Below are experts of layer 4 (counted from 0) of a mixture-of-experts language model. Rows are named router (the router's row for the expert), up (a neuron's input weights, with its number), down (a neuron's output weights, with its number) and show model dimensions 0-63. Each number is 200 + 30 x the weight over its row's rms, rounded and kept within 0 to 999.
After each expert's rows: "mostly gets" lists some tokens that are sent to it at least half of the time; "gets" lists some tokens that make up at least twice as much of what it gets as of all text. This comes from a sample of Wikipedia text that the model never trained on. Tokens count by the router's weight.

# expert 65
router,205,231,230,177,133,214,138,254,201,215,216,196,204,228,249,164,202,198,183,233,182,223,245,220,184,210,171,220,169,176,176,204,236,227,200,167,232,270,225,231,206,196,232,188,193,184,244,213,173,187,185,216,216,214,240,208,250,267,176,204,206,201,211,159
up0,220,199,209,198,202,131,208,198,186,182,199,237,178,239,226,200,194,174,189,236,210,235,217,210,191,253,222,201,199,204,157,220,230,231,207,157,237,155,181,212,119,177,182,164,258,164,196,191,217,179,150,181,216,309,187,229,183,196,188,206,189,201,191,166
down0,183,220,190,175,178,223,226,244,182,261,220,161,279,228,203,192,202,218,171,218,263,216,208,185,224,170,162,157,234,266,191,168,233,183,183,170,239,209,199,225,193,211,210,199,228,223,224,210,162,221,231,145,223,222,232,187,172,180,228,195,223,193,210,204
up1,133,183,221,211,197,165,248,166,173,172,187,215,194,158,204,143,188,188,175,251,198,256,225,213,211,165,180,196,179,200,175,145,228,247,240,190,254,179,198,203,165,196,203,203,218,216,237,173,241,153,130,189,214,176,217,251,228,191,211,157,226,203,210,231
down1,231,209,196,171,182,218,200,220,181,180,173,191,207,188,222,202,232,200,170,187,167,169,157,160,220,222,231,186,212,234,220,228,219,173,170,216,170,186,263,191,217,246,240,241,277,170,164,110,107,251,262,186,200,164,195,164,191,206,218,232,185,213,237,196
mostly gets: "me", "way", " time", " ca", "ue", "day"
gets: "me", "ure", "way", " time", "ma", "day"

# expert 24
router,238,198,183,178,200,282,191,243,200,229,198,179,186,212,268,207,206,192,153,177,229,214,217,218,188,190,176,150,199,207,205,224,209,190,195,161,243,223,174,201,214,192,223,219,213,179,186,236,191,159,203,171,254,226,232,174,215,253,191,210,161,229,147,220
up0,211,186,178,210,174,202,197,247,175,205,149,215,194,247,203,207,182,200,160,181,223,219,195,127,182,191,155,164,202,239,211,202,208,203,182,162,192,194,179,202,144,165,209,205,201,193,181,194,200,178,177,195,231,196,232,225,189,181,214,202,184,243,164,246
down0,206,187,178,233,200,188,244,206,156,196,240,179,180,195,174,252,189,239,180,213,210,266,166,195,132,199,165,211,135,169,148,201,162,246,170,199,163,190,230,242,183,129,234,215,228,250,198,139,217,164,188,221,238,144,174,218,213,116,175,157,181,199,198,173
up1,198,205,212,181,111,186,196,193,244,214,172,155,195,192,195,247,148,200,156,155,196,191,182,210,254,177,202,176,218,195,185,244,175,263,221,188,154,251,188,166,145,190,222,137,189,176,198,143,215,204,132,204,163,233,222,210,214,161,240,239,217,193,186,175
down1,196,187,271,177,147,178,164,221,183,240,182,171,237,140,156,196,228,134,173,194,236,189,189,169,209,170,205,229,199,246,273,202,168,227,242,211,264,187,219,171,183,199,183,235,207,228,204,193,202,220,229,126,159,205,190,136,249,186,239,169,176,210,185,204
mostly gets: " (", "re", " (19", "be", "(", " (1"
gets: " (", "re", "ve", " (19", "be", "("

# expert 47
router,191,171,178,240,177,236,250,216,188,197,231,154,207,155,110,215,191,184,221,193,198,216,195,219,158,243,189,179,174,230,184,221,199,195,267,181,223,204,254,248,207,193,201,143,181,157,169,239,244,256,215,205,213,226,249,190,178,219,213,194,197,232,205,203
up0,240,229,203,232,200,233,212,200,220,212,188,197,186,212,181,258,190,184,235,205,212,202,215,175,202,214,184,188,170,241,200,149,221,159,173,219,222,127,169,206,199,186,178,206,165,207,129,190,171,209,228,208,200,249,207,183,225,171,185,159,287,209,217,221
down0,218,158,161,161,174,202,167,193,185,217,166,232,208,190,171,223,200,158,151,223,184,224,263,276,232,153,225,189,203,186,245,229,175,248,238,149,181,230,200,217,207,168,186,197,257,213,285,186,202,165,215,191,217,250,129,189,176,205,216,180,194,169,186,207
up1,234,136,191,209,152,225,197,185,207,164,193,160,203,160,177,207,186,207,183,205,213,180,180,215,171,164,198,147,177,140,214,191,162,252,239,214,199,262,224,219,195,163,241,208,195,202,186,221,219,229,186,221,238,167,219,183,177,202,180,226,157,166,179,178
down1,204,211,201,180,215,169,199,234,154,230,203,263,152,177,178,235,220,164,243,185,156,171,163,161,189,161,203,199,179,184,199,216,184,206,119,211,206,164,216,174,247,174,187,212,196,248,231,171,195,200,231,158,182,230,185,182,165,255,214,140,141,166,233,169
mostly gets: " de", " De", ":", "{", " Ab", ");"
gets: ":", " de", " De", ";", " |", " –"

# expert 20
router,205,187,172,218,157,207,151,252,255,220,253,206,256,214,160,172,199,178,166,184,226,236,201,193,204,260,162,192,151,176,224,210,170,187,222,177,185,212,230,239,181,204,270,192,173,181,205,194,123,215,165,157,203,199,237,154,208,214,177,156,188,269,221,120
up0,187,277,202,219,177,200,199,229,206,217,202,178,200,142,186,202,215,209,252,187,220,211,113,204,161,184,158,215,209,214,197,184,231,201,182,192,208,206,226,222,144,217,201,177,219,209,239,208,212,139,177,200,236,240,207,206,140,170,217,184,189,205,180,125
down0,203,158,147,196,216,217,222,202,206,197,222,213,189,199,166,192,192,213,189,196,224,203,177,228,195,169,210,182,214,199,220,227,196,218,192,248,194,168,161,219,161,184,160,263,271,234,164,199,252,211,227,156,212,203,196,202,237,218,216,245,198,132,193,203
up1,251,167,145,140,166,223,234,205,182,214,255,160,192,213,256,246,244,199,243,148,219,256,187,210,141,208,235,196,203,192,162,187,209,216,172,174,210,242,186,207,189,208,243,237,192,161,258,259,252,235,178,194,226,194,247,196,221,195,205,154,170,163,189,234
down1,187,225,240,156,231,170,200,171,167,205,278,200,252,200,200,234,185,173,154,212,147,237,212,150,180,220,181,160,263,255,197,184,223,195,223,220,208,230,198,218,216,246,210,174,191,210,163,216,212,178,160,183,144,206,184,188,182,200,117,251,214,181,254,191
mostly gets: "at", "ai", "ğ"
gets: "at", "el", "y", "ard", "na", "it"

# expert 28
router,225,190,229,214,125,228,199,159,213,185,177,171,189,181,176,205,220,198,140,147,214,213,215,224,199,143,146,192,241,235,201,181,228,188,228,205,218,211,226,206,162,190,233,159,178,151,201,214,182,235,274,192,272,242,182,182,196,226,173,220,206,221,228,201
up0,191,230,186,204,129,184,180,195,236,205,146,207,182,220,222,232,209,242,209,197,204,225,163,174,209,172,158,168,181,185,216,222,176,230,201,213,196,255,189,168,202,221,218,233,227,211,204,200,254,178,195,223,218,214,172,187,200,196,270,211,119,220,202,182
down0,143,223,183,175,204,167,222,229,187,133,165,231,155,199,202,235,202,231,164,216,201,234,232,163,195,243,208,200,224,215,147,277,195,194,223,204,222,196,153,230,158,176,211,206,228,198,205,234,210,191,186,221,217,148,208,229,156,206,211,187,161,164,222,209
up1,237,202,192,153,275,231,203,156,207,219,193,206,204,214,216,243,191,219,198,285,168,241,177,271,220,223,200,203,198,229,126,223,245,158,263,186,176,189,196,213,227,227,243,164,242,220,187,227,186,190,222,154,201,232,229,173,194,214,183,190,173,224,148,167
down1,191,229,209,157,197,205,208,133,257,160,196,165,220,204,170,234,219,197,151,225,204,186,219,167,201,201,222,240,166,219,205,178,234,123,183,180,193,198,170,251,216,203,203,174,188,193,238,220,237,195,202,225,206,183,169,193,144,199,219,207,224,215,162,179
mostly gets: " st", "tro", " c", " trans", "c", " h"
gets: "c", " st", " c", " ", " h", " St"

# expert 30
router,198,216,188,188,202,207,150,253,196,195,235,134,185,235,186,173,216,192,196,249,224,221,220,205,203,191,174,229,214,204,218,280,175,186,183,141,239,235,268,173,199,166,216,180,213,185,175,221,178,185,192,191,176,234,210,173,221,270,219,216,218,186,176,225
up0,168,241,151,180,226,197,144,234,232,179,178,200,228,207,172,210,236,208,227,171,219,214,159,246,160,199,165,200,219,179,185,240,238,175,164,172,240,158,194,155,215,151,182,239,201,215,197,213,160,265,219,193,191,192,207,220,182,185,197,232,233,166,210,135
down0,189,194,223,179,123,186,235,174,194,216,237,167,205,209,197,194,204,188,190,225,228,161,194,185,222,184,215,204,208,231,192,244,97,201,175,216,168,235,168,209,242,188,241,150,200,184,191,211,191,195,235,160,154,206,245,237,172,173,203,192,161,191,158,204
up1,216,221,209,203,251,206,216,175,169,230,213,198,169,192,231,221,198,191,223,140,155,209,236,276,249,182,229,216,214,193,222,189,193,229,134,239,188,227,249,166,203,212,233,161,184,230,168,264,191,207,143,162,245,192,196,152,207,197,240,166,221,156,205,195
down1,191,205,179,144,175,231,197,227,170,195,167,208,142,221,243,210,222,186,157,185,218,198,212,194,199,183,169,237,151,211,228,172,183,185,146,133,155,150,244,214,214,197,225,197,179,190,178,213,230,184,197,217,195,270,210,215,186,204,223,186,193,190,213,173
mostly gets: "ing", "us", "act", "ting", "ning", "king"
gets: "ing", "us", "ation", "ment", "act", "ting"

# expert 5
router,259,198,219,184,141,204,217,226,227,257,248,197,264,233,236,214,196,203,256,218,211,183,239,209,163,195,219,180,214,242,230,204,179,245,203,197,234,190,204,217,184,164,204,230,196,189,211,240,212,232,250,172,177,176,230,176,228,200,186,184,223,243,225,257
up0,239,291,220,183,192,146,231,224,225,260,203,209,178,188,212,232,219,187,205,258,155,219,200,219,169,146,272,212,259,220,237,235,176,183,212,216,192,192,186,214,177,151,186,228,193,222,173,238,205,183,180,203,174,215,195,222,198,204,189,212,271,237,207,187
down0,172,195,176,214,144,192,175,226,212,201,280,163,218,193,180,163,169,222,229,220,255,168,169,165,212,198,206,207,158,205,172,202,151,224,205,189,184,229,115,243,222,198,242,176,219,185,231,185,172,193,212,169,210,190,179,208,201,178,182,225,200,194,273,203
up1,161,148,229,214,192,207,251,175,171,134,178,267,153,236,191,219,189,183,266,171,253,215,195,279,213,215,176,219,213,179,224,187,199,199,172,194,161,165,276,223,233,221,171,235,192,132,227,223,227,192,194,198,198,215,214,249,222,161,225,227,160,187,180,206
down1,213,224,211,214,213,239,221,215,186,240,149,238,224,124,182,191,230,204,171,211,180,192,233,186,223,215,165,215,187,231,207,186,207,166,217,212,124,206,247,213,174,143,183,246,151,180,205,247,172,198,206,119,188,235,197,192,172,235,196,190,212,203,210,263
mostly gets: " Li", " Le", " Bo", " Ro", " Jo", " He"
gets: " Ro", " La", " Le", " Mar", " Bo", " Ca"

# expert 12
router,240,229,153,202,183,194,193,189,184,249,232,180,167,208,213,169,213,184,224,161,184,258,211,190,231,189,200,200,129,242,199,184,191,249,205,216,230,198,185,222,163,231,217,183,203,168,184,197,217,218,231,166,188,213,168,253,154,184,190,197,203,222,171,199
up0,242,203,215,182,221,209,249,194,103,204,182,152,259,227,201,198,139,187,236,199,163,208,198,209,222,196,232,199,161,169,184,223,251,190,207,123,226,210,186,222,194,216,200,147,150,212,203,195,148,170,208,198,197,205,210,168,224,203,177,266,152,170,179,208
down0,199,186,237,174,242,155,213,244,215,196,190,221,185,199,232,202,208,250,160,218,217,178,230,184,185,193,245,244,192,203,191,161,142,170,145,236,216,215,178,189,215,167,201,174,258,162,196,213,183,206,165,207,234,194,219,227,176,269,240,220,250,181,254,170
up1,188,230,230,201,173,192,218,236,236,229,246,200,223,177,148,209,207,205,199,161,192,209,159,204,188,183,202,198,252,273,233,245,213,186,184,209,171,240,192,215,178,175,183,207,186,172,255,221,204,187,176,185,208,167,186,176,215,205,210,261,180,198,257,192
down1,208,134,196,240,223,198,185,183,167,225,180,174,158,202,221,163,187,194,195,210,176,212,201,239,179,206,141,267,125,142,160,184,228,162,209,246,241,201,180,203,150,248,288,211,227,144,184,234,204,209,178,237,155,207,190,177,178,193,145,200,197,212,222,271
mostly gets: " a", " an", " Di", " Lo", " di", " Go"
gets: " a", " an", " di", " A", " Di", " lo"

# expert 73
router,205,236,255,133,205,200,230,197,184,277,228,178,268,182,197,227,170,219,227,181,227,208,218,199,208,171,185,189,175,218,190,221,150,247,202,188,234,188,236,212,181,193,256,197,196,182,227,271,156,258,203,187,151,178,192,151,233,205,213,190,205,187,210,257
up0,181,163,214,133,204,260,160,212,197,195,154,226,219,177,182,237,176,194,215,181,154,194,249,185,194,205,199,217,172,205,209,183,252,174,122,242,153,138,200,175,194,201,188,159,212,186,160,238,192,192,171,203,197,157,178,196,204,197,247,201,207,174,203,219
down0,188,185,230,244,182,232,205,164,197,200,223,166,174,232,192,149,193,165,211,248,166,261,155,187,216,220,221,204,260,202,186,209,170,226,189,231,165,211,194,179,204,211,148,204,247,236,213,150,144,187,172,182,161,197,206,253,162,194,220,211,223,220,193,224
up1,228,201,186,153,242,176,216,222,160,247,238,224,192,201,216,193,196,165,229,149,239,182,193,217,169,204,189,204,152,220,206,183,191,189,153,196,246,219,205,239,194,188,197,153,230,193,213,198,185,208,175,237,169,216,176,195,180,233,170,193,220,207,218,175
down1,197,163,240,282,178,263,211,197,201,236,230,223,213,196,222,202,245,205,187,204,197,169,151,256,217,195,219,209,185,200,205,172,194,231,157,158,168,231,234,161,222,216,213,218,228,178,173,211,148,161,208,171,176,212,169,215,188,199,215,166,197,194,166,195
mostly gets: " A", " J", " K", " S", " Va", " Ma"
gets: " S", " A", " K", " Ma", " G", " V"

# expert 54
router,226,229,180,158,154,173,202,202,191,178,171,208,257,218,197,212,255,208,220,190,260,189,201,197,190,224,225,195,153,219,228,211,286,163,225,184,229,199,222,160,215,189,232,161,230,214,146,239,140,216,247,185,210,219,171,179,208,240,176,161,202,200,181,195
up0,198,172,204,167,212,232,120,158,208,238,148,164,184,179,229,229,240,191,276,198,221,170,183,208,137,257,218,161,216,202,159,172,209,192,206,190,208,213,188,189,193,249,216,196,240,209,215,191,233,216,154,179,194,148,159,210,238,208,165,233,176,256,149,153
down0,202,238,169,153,137,160,195,184,220,177,244,184,297,189,222,180,168,225,176,246,178,250,160,221,180,179,219,259,224,172,216,248,168,239,266,229,205,174,169,254,161,192,194,217,178,164,239,254,177,196,223,248,244,187,251,200,162,176,189,218,199,177,205,206
up1,202,161,193,191,280,210,201,211,162,187,217,180,195,244,171,219,215,184,217,190,249,177,233,176,193,187,158,232,142,187,178,195,186,157,263,199,206,186,203,175,230,198,184,126,211,233,220,178,201,252,257,214,195,226,227,189,119,167,202,227,189,205,153,186
down1,186,189,212,219,235,264,279,166,212,223,211,184,245,160,201,240,271,227,165,213,228,175,145,198,192,186,207,216,233,194,217,179,211,220,261,189,166,197,208,226,167,177,236,227,202,211,192,207,203,145,164,190,164,219,187,172,216,216,246,195,205,142,251,197
mostly gets: "---|---|---|---|", " =", " |"
gets: " |", ";", " =", "---|---|---|---|", "===", " /"

# expert 7
router,204,249,180,199,197,214,195,211,207,220,228,195,217,204,195,216,236,213,189,206,206,229,224,194,152,205,203,219,206,226,191,144,187,202,213,164,220,249,256,199,159,199,199,193,202,164,201,249,194,243,208,195,161,252,190,148,185,196,214,187,204,188,172,175
up0,226,169,256,189,188,126,195,185,189,170,217,196,158,216,206,131,177,229,184,154,242,243,204,124,202,187,196,183,188,268,192,255,196,238,181,205,201,254,210,168,167,172,165,214,189,193,227,222,230,197,167,196,210,259,220,231,189,248,197,214,163,243,190,156
down0,225,213,248,176,194,214,155,218,177,183,257,241,180,242,197,190,159,243,251,249,232,165,195,220,199,234,233,181,193,152,252,182,196,170,210,224,189,211,188,183,196,224,204,148,234,191,164,229,202,228,193,242,143,208,262,194,243,184,161,207,223,229,199,120
up1,219,204,211,167,182,180,159,220,187,159,247,177,180,211,208,230,177,194,255,213,192,244,138,200,166,175,180,191,215,170,241,154,124,184,185,183,213,220,161,226,232,196,192,148,200,238,133,200,214,185,178,194,188,168,203,214,214,216,175,204,204,207,193,214
down1,181,243,237,249,253,185,201,167,204,215,162,171,196,214,248,145,189,165,201,181,240,168,218,251,164,223,124,227,208,250,173,279,185,167,170,178,222,176,202,208,187,224,191,156,219,210,218,206,173,163,184,200,169,220,178,208,206,185,197,171,232,173,198,210
mostly gets: "b", " D", " B", " N", " L", " M"
gets: "b", " B", " D", " F", " G", " M"

# expert 23
router,273,203,175,174,151,193,183,169,175,147,207,178,190,168,192,225,267,207,194,207,279,259,224,173,233,194,173,211,212,233,245,234,164,225,186,154,220,166,278,128,163,220,219,233,204,140,208,202,142,182,193,181,201,153,235,202,242,220,240,223,177,210,260,139
up0,177,209,189,178,215,179,189,282,219,175,195,159,194,206,231,198,205,151,140,187,158,208,186,227,210,191,162,177,197,175,166,224,180,205,170,191,216,173,195,193,129,272,221,181,193,182,219,213,185,209,200,177,118,163,228,236,263,218,213,153,221,146,220,160
down0,202,230,198,209,197,161,206,204,220,195,202,235,237,241,219,228,216,234,180,215,220,164,197,197,196,244,146,258,202,237,228,200,194,169,281,212,202,235,173,243,188,179,203,225,228,182,168,113,177,157,225,188,171,157,232,189,139,185,185,160,212,132,204,206
up1,224,193,205,209,213,200,166,220,191,206,189,167,184,186,145,217,211,196,202,174,234,241,182,201,202,173,193,195,194,268,174,154,176,251,198,154,192,203,211,179,148,207,219,253,210,184,216,199,214,169,184,143,240,140,156,216,215,177,243,189,184,167,231,254
down1,199,197,165,211,204,206,255,224,211,197,196,206,186,204,238,192,217,182,178,177,220,202,220,203,184,169,204,171,261,229,180,232,181,200,239,140,182,188,181,292,179,207,207,201,201,197,202,244,225,154,176,214,238,152,169,293,153,193,254,212,154,235,177,197
mostly gets: "p", "app", " per", "cc", "pp", " up"
gets: "p", " b", "mp", "app", "cc", " Po"

# expert 19
router,193,200,249,185,172,207,200,199,193,252,190,168,246,168,227,211,233,222,157,206,227,266,193,169,152,214,175,213,190,216,199,167,210,222,232,195,210,224,208,188,198,217,203,201,175,146,171,208,236,231,181,200,211,209,194,178,181,192,100,171,170,210,240,223
up0,172,245,208,188,212,181,202,200,160,193,194,165,219,171,212,159,236,190,216,159,172,226,240,186,184,188,205,211,203,198,251,194,231,226,180,225,236,188,185,220,173,149,145,250,168,140,228,187,208,174,187,124,196,274,229,181,184,201,175,227,204,165,187,191
down0,232,162,209,176,210,191,168,190,151,162,211,200,193,186,212,229,217,209,194,229,171,207,234,169,217,241,168,169,244,197,292,168,158,182,165,247,168,226,213,206,200,175,282,232,208,218,195,154,209,158,228,185,204,168,220,215,226,239,202,192,189,196,188,179
up1,186,121,169,189,244,220,231,166,251,261,192,195,232,183,189,199,209,249,212,176,143,176,214,229,191,199,160,163,173,228,234,158,236,155,176,203,224,236,207,198,188,150,243,193,175,201,251,161,194,205,204,213,183,148,154,177,195,205,201,178,241,264,251,247
down1,222,249,187,215,240,185,153,202,194,153,213,247,224,160,199,178,230,177,186,211,212,203,192,168,197,223,205,180,179,210,232,214,183,217,244,239,208,234,206,208,150,177,180,190,201,187,192,207,210,201,167,191,175,190,240,232,202,202,217,194,196,200,214,164
mostly gets: " the", " his", " its", " their", "The", " The"
gets: " the", " The", " his", "The", " its", " their"

# expert 3
router,219,217,242,202,164,176,234,190,184,243,219,192,187,188,217,182,267,140,181,191,211,201,226,182,140,249,204,223,187,214,220,255,145,196,198,230,198,204,263,231,178,211,208,168,170,219,239,181,170,265,205,173,130,181,167,163,191,240,188,236,215,237,246,158
up0,213,206,197,207,129,180,225,181,257,233,174,230,201,258,153,203,160,233,173,235,195,158,215,233,226,209,146,231,200,253,205,163,227,186,184,253,172,218,206,167,233,230,181,219,171,232,172,193,179,225,188,186,191,208,172,232,170,255,208,227,189,208,187,200
down0,228,207,150,137,182,236,223,211,211,199,223,228,221,183,189,228,222,122,222,196,152,228,179,159,194,130,160,184,199,170,196,208,174,228,234,199,202,258,178,219,206,213,214,180,177,188,186,183,221,195,211,160,191,193,222,209,220,141,172,197,222,195,194,231
up1,187,159,223,221,196,224,215,198,212,242,253,220,187,206,174,184,202,247,223,232,128,195,241,188,233,221,226,218,162,204,121,149,255,268,272,182,253,174,190,223,200,220,218,149,206,222,204,190,186,245,194,196,152,215,175,189,208,185,213,202,174,263,205,198
down1,201,178,180,235,175,182,201,125,253,222,195,193,162,181,180,221,202,175,234,200,218,201,174,199,159,174,211,255,224,238,144,203,225,227,203,194,189,262,177,201,192,179,165,208,208,188,193,156,180,193,192,176,172,241,117,208,273,190,153,197,190,193,230,210
mostly gets: "ated", "ted", "ed", "ved", " out", "ized"
gets: "ed", "ated", "ted", "d", "red", " out"

# expert 48
router,226,187,187,160,180,201,206,209,168,217,193,191,218,223,201,194,257,195,223,198,241,202,176,213,210,177,173,173,226,229,238,166,162,201,210,231,208,201,257,173,194,194,236,153,181,169,163,183,159,209,208,211,206,258,217,164,211,206,212,148,189,176,218,211
up0,217,194,235,180,198,206,220,269,162,166,176,203,284,198,212,226,206,236,193,242,135,230,207,181,180,186,182,198,192,223,211,221,179,215,173,214,216,231,248,184,237,226,214,176,228,208,235,157,277,211,217,263,184,170,179,237,238,185,183,200,155,251,248,232
down0,283,205,142,176,204,177,200,181,161,115,222,199,202,208,225,200,186,187,229,189,221,205,214,216,232,214,211,201,220,206,209,169,219,180,249,237,160,251,211,212,214,251,211,169,219,187,205,206,184,181,244,178,239,201,181,176,202,201,169,188,169,194,188,187
up1,200,179,236,235,166,214,227,207,185,240,156,155,198,195,188,214,215,196,198,222,254,206,220,163,213,134,159,197,172,146,154,230,243,200,184,219,213,205,193,198,166,126,231,166,193,185,213,245,195,247,167,212,203,176,159,180,159,152,175,166,211,232,185,253
down1,149,205,209,214,120,196,224,190,188,170,259,176,198,169,188,233,257,194,203,207,137,200,206,196,226,134,176,159,189,153,237,259,180,221,206,134,176,195,221,170,203,216,184,184,182,177,182,208,164,215,248,232,233,173,197,214,260,197,207,187,154,257,215,153
mostly gets: "th", " f", " F", "f", " Th", " North"
gets: "th", " f", "f", " F", "F", " Th"

# expert 49
router,227,246,144,219,220,197,248,215,181,229,200,132,233,126,125,170,205,154,220,153,221,271,231,199,140,189,193,174,162,198,194,224,231,207,153,183,166,215,224,163,181,208,229,215,215,185,204,275,191,178,172,178,194,208,179,191,204,204,200,209,236,166,160,204
up0,166,241,164,231,208,184,177,216,177,193,209,200,247,156,159,203,217,135,219,193,230,213,166,167,178,155,217,226,222,211,204,190,170,193,263,162,226,223,222,235,217,221,150,234,155,225,190,222,181,195,213,187,199,179,243,213,204,210,196,217,214,218,199,205
down0,157,226,154,217,191,228,208,157,195,205,182,213,210,179,155,187,221,279,161,162,196,215,256,224,193,175,226,214,191,206,223,202,213,256,154,216,190,199,161,206,183,210,167,169,221,155,188,218,220,167,231,167,221,182,226,170,258,173,185,190,215,198,191,183
up1,209,222,187,213,110,235,209,184,186,206,230,175,186,182,265,217,196,169,233,229,145,212,218,179,198,222,141,214,226,225,150,153,219,213,167,241,221,199,168,173,124,211,257,230,183,190,176,227,221,192,159,194,235,144,155,243,193,156,127,184,230,183,200,222
down1,169,212,165,173,175,208,178,180,163,169,237,166,208,154,168,153,133,166,244,213,198,217,213,206,192,130,165,201,184,211,205,230,219,147,231,210,256,169,137,233,189,257,154,186,199,198,114,208,247,244,205,197,167,166,223,230,179,229,236,196,205,208,201,175
mostly gets: "um", "ist", "und", "unt", "com", "now"
gets: "ist", "um", " St", "com", "\n", "und"

# expert 44
router,220,205,196,161,185,202,223,247,196,233,231,168,191,203,202,242,177,176,247,197,233,217,288,165,220,224,147,185,165,201,211,180,176,184,219,210,230,201,259,186,155,216,170,176,148,165,241,192,204,193,193,128,191,186,207,215,218,239,178,160,220,208,227,213
up0,218,218,238,191,194,214,213,229,144,252,216,167,230,164,161,191,219,168,234,173,194,257,251,179,194,195,221,215,218,180,194,185,188,195,191,189,239,212,242,163,266,236,217,204,220,243,231,179,178,205,180,106,214,198,182,214,195,238,201,220,175,179,218,128
down0,183,193,193,201,257,194,186,229,189,182,171,181,176,156,184,191,151,182,194,214,197,192,234,220,210,222,176,194,206,162,201,189,219,193,215,151,215,227,160,225,201,174,186,192,192,208,157,208,205,201,194,153,214,167,225,199,198,176,219,224,230,231,225,165
up1,204,172,184,165,157,190,249,190,200,202,231,192,200,230,128,173,175,219,194,250,187,242,192,215,226,206,165,139,193,206,183,213,173,155,228,227,186,260,183,202,222,181,190,199,141,258,207,199,251,284,200,170,161,225,229,160,188,232,177,245,201,158,223,164
down1,277,192,240,246,192,170,190,165,205,185,211,219,163,156,195,236,169,176,188,235,177,219,215,212,193,165,240,203,200,206,171,225,200,189,177,149,188,209,209,199,169,199,205,152,255,209,184,170,230,168,155,155,163,149,150,213,184,240,165,177,203,216,244,235
mostly gets: "duc", "mit", " opera", "mo", "min", "ple"
gets: "duc", "min", "mo", "bu", "mit", "et"

# expert 77
router,221,234,230,201,168,211,221,198,215,214,208,220,192,205,193,213,184,204,161,232,233,209,196,168,158,267,188,164,224,214,186,200,207,194,191,262,200,205,209,177,183,179,250,229,175,166,234,217,159,173,237,188,195,218,239,194,250,250,138,223,201,219,204,193
up0,176,201,238,175,145,212,247,158,211,237,219,202,222,162,193,251,183,269,141,258,223,237,177,156,237,181,204,159,197,181,208,192,170,195,171,204,194,190,151,188,165,174,212,191,167,175,244,177,183,251,190,187,228,200,187,199,180,199,174,232,177,225,200,176
down0,198,209,190,234,211,141,196,196,259,199,217,186,237,165,218,225,206,169,222,180,172,171,145,203,220,219,205,252,238,218,221,166,239,174,190,176,221,176,211,172,206,216,232,146,247,215,165,223,173,203,213,200,159,224,241,175,149,160,147,165,234,165,189,166
up1,191,212,196,147,193,201,243,191,234,205,198,183,241,209,166,207,213,159,152,206,255,252,238,207,233,212,175,212,171,195,179,230,172,174,176,209,231,168,203,201,197,203,210,208,203,177,194,232,224,163,264,290,216,218,221,203,236,223,260,191,156,170,219,154
down1,222,222,157,204,208,228,172,183,164,174,224,174,176,184,177,202,212,264,215,166,202,178,271,135,126,211,262,200,195,197,230,195,196,194,188,156,198,205,203,229,202,151,199,218,199,244,170,224,183,252,192,195,195,147,146,231,217,188,211,224,174,248,180,178
mostly gets: " is", " were", " that", " are", " was", " has"
gets: " was", " is", " that", " were", " are", " had"

# expert 25
router,243,180,188,169,198,207,204,202,188,225,188,196,220,168,195,232,200,190,184,231,196,176,186,182,203,168,204,258,188,190,218,197,179,219,198,212,207,184,220,122,194,204,218,187,163,182,183,256,214,240,199,178,226,214,241,159,229,227,207,191,193,216,175,212
up0,185,247,168,186,193,160,225,210,232,210,169,275,216,212,224,246,209,193,234,142,197,215,239,140,206,202,162,231,194,234,193,142,178,211,239,166,224,236,234,182,223,201,203,206,240,175,229,306,199,207,163,243,226,163,215,203,180,201,208,180,182,216,203,203
down0,213,245,235,213,162,223,258,198,187,210,175,218,264,222,193,218,157,241,211,237,249,251,204,184,243,227,234,201,212,208,192,229,277,245,173,240,229,240,208,211,203,195,199,210,238,195,231,233,216,193,150,236,243,189,159,209,201,150,172,202,179,204,203,208
up1,249,218,165,195,247,139,199,209,222,144,228,241,202,201,233,188,226,195,267,197,188,224,188,190,181,228,214,200,233,214,188,179,206,213,215,203,214,203,266,198,194,203,202,194,181,217,177,208,241,188,197,158,148,207,171,234,170,151,165,219,196,162,232,207
down1,193,207,150,158,216,197,196,249,196,218,216,201,191,196,148,177,125,186,179,158,243,183,153,153,255,218,185,165,203,210,225,270,198,213,180,200,187,165,138,208,186,204,185,184,175,264,156,212,233,189,188,202,253,170,231,262,227,196,190,179,180,231,228,211
mostly gets: " not", " first", " only", "st", " last", " second"
gets: "st", "c", " first", " not", " ", "est"